python train.py --experts_per_token=4 --balance_bias=true --head_dim=64 --positions="rope" --qk_norm=false --beta2=0.98 --lr_head=0.00466 --z_loss=0.0001
Below are experts of layer 2 (counted from 0) of a mixture-of-experts language model. Rows are named router (the router's row for the expert) and show model dimensions 0-111. Each number is 500 + 25 x the weight over its row's rms, rounded and kept within 0 to 999. Numbers have three digits each.
After each expert's rows: "gets" lists some tokens that make up at least twice as much of what it gets as of all text. This comes from a sample of Wikipedia text that the model never trained on. Tokens count by the router's weight.

# expert 45
router:487479511509521504493469542494503502469489513483486530448452497526470497513528522520501488514525481531478495464536491475446531545496497497531469542483515465447523505569475505523483523469520496505470475514505533518553505499527492523479482486484522454497491449460506505538519514520492550512475498462490506479483554550508499510491518446476
gets: " was", " –", "–", "-", " is", " -"

# expert 35
router:495532521494528481541517522513543471464516502485466517522463449505495467480536528459485529457492520507456518550451544499521504488475466477561535487484545510480478529496506540509476466498478489497503522445494514484501524546467493486496499466490505473492558511491526510529491476542483483506509522509510455532491535532511445500433464463517
gets: "0", "6", "5", "8", "4", "3"

# expert 11
router:525536455478504489525481528513477508513464492548509507469501486506539493447498530470526459548513488480492517452500505474501503505566456504493516474457491530479473523518524467488536504496537530490523440525490467478520530475507466518482535435492504515528490531539462481518506467491490445505511498462527504495446532527527496475477517506467
gets: " a", " an", " two", " first", " one", " A"

# expert 39
router:532493459493514538457529544473518510537484490536532507492459522510504520505446513470513494478486497525519469514521541499461506473541522533557536518513529536526535516501513472509529465524470475519477488504505530508488520488497513511550536530458455519529544493513502516479467518547470536506493534492437497479539524486521521520503513478469
gets: " the", " The", " it", " he", "The", " He"

# expert 1
router:522467514496530548453461513475514498509514528530518532522505447521480487541496506554505477506490503539488494528494464481477531485514528491472503488491512486508481508497485489486564497498458458431502533511504487535504508502499534466553482462535493460524495533496509473515517488535474482504498529430495465504498487466498502469507480500461
gets: ".", " and", ".\n\n", "'s", "\n\n", "=="

# expert 28
router:530486474468480504470480493458519482492489504451467524492487501485468498488526479543476499493476479509504505555484500491496545523515543535509485486495473435511464485489490491492556527451505517490502514523462422539500453453528479514516466511511529437502488526493511443504489533498459487454534489554486511464531499567452467491563540513486
gets: "–", "2", "S", "C", " C", " K"

# expert 29
router:428489465453484492485540483462507494514477489476470468526531509478491513513486505504515478467462514495449461516507529531524438514506495457516548515474480461491471497490473492511508533487537502492489497488501525501465500484511476463507536477492501496497497466498477499476508495477537488484520464499481536531511503524511480499450510508510
gets: "\n", " |\n", ")\n", ".\n\n", "\n\n", ".\n"

# expert 44
router:488511467506527485538471509507483523513463497513474543532529499491474516462448527513487495493509518434476524507510467499505479498532519499524496463507513478458482545495454544520537488478514497476519524474490528476477515493543526451500530524510512511521490480502520500467492517548521454507486493514498511523499507498467539471541529512524
gets: " is", " was", " to", "'s", " are", " not"

# expert 16
router:497474518525513491528539471456525528509499477492469450532477482462468513543498509494491467512494477509509539509520525485526486465541502475535518506517504491506490465493510465461478466523507482497516478504503528540483485499529499545486483511488518517477471521477509526469468485499537458502504488526515471459490504507530506509499487476514
gets: " ", " (", "–", "(", " [", "^{"

# expert 4
router:504491524493488447482506491527536517474490567512535497490520518502488468468519475495500542520506544522510498535484474520485488461492510436449479556498497483506465458447501524513535471483503536467556503542463518472508504488449504525503493526512525481514490496515513475534474546481526477481508507424493520471500529552457443496499526489536
gets: " of", " by", " for", " the", " in", " from"

# expert 2
router:443535509501516524460502513478478530514523478488502505496477548495522495498502559486462514458538513533490532508561534488559539511505493508517462506487513448497495475512508513484522530520479500476565471486490501473496526481484535491451514451495452516526478457506462541485521479501547523557518494505525490537523457543495531520496463486496
gets: ",", " the", " in", " of", "),", " In"

# expert 37
router:504481494524479507520521483536512494524504536471480523484495600461471504520501475528506505520488463490494513496536468470492503491494487523513464464561475493474533493549497498501524515486510488498501497518494468474542510514471485500500472523484476510463472521492546508524504544473539549460533505467503539483495539482461498494509471516494
gets: "8", "6", "7", "9", ":", "s"

# expert 0
router:524531459484476479488468503491461510527490464486497472526526509519475478469476500514493503508493471500532470555481531499477542514532481487483541512542466500486484498508504525453559534457521503468497456504475471510529496493490517507499502448528473474529527492495483491542461502464478467517525500511475547531524482456486490537503541518508
gets: " a", " L", " M", " A", " B", " K"

# expert 30
router:489480525495479503521484530477487473513469490476555454520490549478482523485472463506487490477515495508482475489500542469541538514464487513505507456489481538511465503555492471490481536534518509479483501523522490467488475507485500481505430462469516460501473494464503525477529444534479497472468498459448488495496504499475543523480500493507
gets: "0", ")", "1", "2", "6", "5"

# expert 23
router:452531446504506512488463504523515503498509502486464441486484496530498521485465455469497469505485497487484500505465532521498459512492523510492538457472557480505526464548496510521535550479545492470495460469490518507482499509527497507499503516492501509507499535502485492459498517509526503453499544521486504498527477474513447519461532541485
gets: " and", ",", " with", " or", " as", " but"

# expert 15
router:480510511447514486543504525529489459513496471496570525470472460487468524471501502509484546454461468528502521494496517486456467511488541504451521493480454521475483538535510465491455490562477504507450532510556469485473422486479466540502536508499509527447543518496483510466475526446464523493463538489523485525495486547525523473512496496501
gets: ".", ",", ".\n\n", ";", ".\n", ")."

# expert 9
router:500497510546513462503515515520520527530531483512483488526492557510475482526482475497524488541556490518532517470556490505488469498531477526481491485542456506517502537512500509533471493465520470506447523547504470526517515481462466480473470531483482529461455526549531514511497512443533502476514519528499487514522496450496532473540499501505
gets: "9", "8", "7", "6", "5", "1"

# expert 14
router:549490470502509526468535478525515529464496490546462500483496441464514530509446448510471493540468522462496505462480480493473457540495471502535476501479491480487456482531494507471511535519521493555517510500481509486528488588503547500495520539491484513510517475533520500500520475504510527484508515508500500482505536522461527499477481490503
gets: " to", " the", " from", " that", " in", " by"

# expert 6
router:521467516503492504512514505492451504535525495517525531515479509489464528484516467532506559559507520525530476531544525476520550522497493512447501516462500531475493541471475487505454511543492484489479507481504509462498520512485484469469498507481472526526549485482518487522489506455459476485523474500445489465509525450478473510540505447488
gets: "-", ":", "|", ".\n\n", "==", "\n\n"

# expert 18
router:520511475490487529493504508449480488523522456486449507478528521453473490502541513507463495449475452494523498533481446495489531529503493526504494488487504444489500503503465479496548510509493494506524464492410488538500496514490502523517520518540524476466466518506550493546519497534482491483483483536465522482501516541496481503516524521513
gets: " a", "1", " A", "A", "S", "C"

# expert 40
router:539470483537500517549451482487522515495478515493507455534502482484522488512528462473486527477520474494486472511484525558474462508487459512542528448495542517501513473552463538471486507504488532481482501523472499511459522488501561485479448484453517503489455514495484475497498457481492531529467465489452487471518502517546539496510512517525
gets: ")", "\"", ",", "s", "%", "'"

# expert 25
router:527519475524490523542491528487483537488465520489465473460487497442538501495542537509520511498506477469486489550544455490511463488500501522447516437464472507486523486480502499491505499514522491518486524506517527496514488499484489450503503480549503494516515461475458518459515479478501507529520532456503542460511466463464467506527475475476
gets: " \"", "'s", " The", " the", " a", " his"

# expert 3
router:498528508539495501473535500527485490550486472509490493509492491516471501506500556532533511512496504437546507498521535530516505514475503475476468482540499498497523520455519528494501519529503532485513490495513477538526512472572550464493513526475490476474472490512512472506484561483522459507531456497520484500513501484518536501527472471512
gets: "2", "3", "4", "5", "1", "6"

# expert 10
router:472465521477502545528513544459485454471521494484495510470483515486562506520521473457510523503500533495518511444462453517484503454531534501544501545543511520533524521469519470520473474495522535526552527460532485539523538521511483534495484511502500492440490456538440506537503535541511532525513446517503559485463454460475497490522548557472
gets: " |", "|", " ", ";", ":", "==="

# expert 5
router:469489482543518474502472491516516489506503517479533517488518512504460454471519509541500572533500526447517476468482489514491532449505520470447462543502470501533545428462526515484513477439462493496523502468495502501538448488504502498560508500444474501502524536553526501551462476509513505479504511439512549475512502499520470529540493470525
gets: " of", " on", " for", " in", " at", " by"

# expert 38
router:486481512481497544505531507468467511453469480495498480476463506480541527522522480480499484533508477489515480455491458513492493476514546493490513532543494523534547512469517474526478481475510510537531517461530466527501522517527505549494468516489508505461488474530460521524481548544475560544510469503515563464461460458499497475512549560471
gets: " |", "|", ";", "-", " |\n", " —;"

# expert 19
router:462516506534478529564482476549475499530520469508513448473519490533510506500511514514514456465493544478482494500544511500547513513486539514528506534503534518520518509493524458498518510477461520515475525480525537499439513514517554506451500521484516514534501495470514497493486512469526521479448539501466520531463488480531525525487528484483
gets: " was", " is", " as", " were", " be", " with"

# expert 31
router:541526495475469488468473461535537451463515531485530488519557481508482532512504476461518520508530473507495512496537464497521457510476514526452521537518491479509485495491521472465517542503532533526498439483470476535478446520495465486518541523516509526480514539465470513483521479512507542507491481453481526430522529509512502539518485470493
gets: "1", "2", "3", "4", " -", "kn"

# expert 20
router:533515502482491490483532495471474522487525502507510518481490538466502489473475510529514449522514479546489513474512430523442479498451525505495491484543480519548482513493493504520510474565516517474450492523486515530511438485468530547541459541512489534468514509482534468522532549475561537525512499520468481488513518509505499463525483511490
gets: "0", "9", " that", " his", "1", " which"

# expert 33
router:457489514515495443477511474474487523462506499539514512544521505522472478499480487440494520501491463490476522492484497472484499492507468510513546514500517452475462504480502521522512523515522548465525497464487476452500483523488477525456508469529488487478527477507455459513494461500524483524515543504486482489487484471485510525509504497510
gets: " ", " New", "1", ".", " N", "/"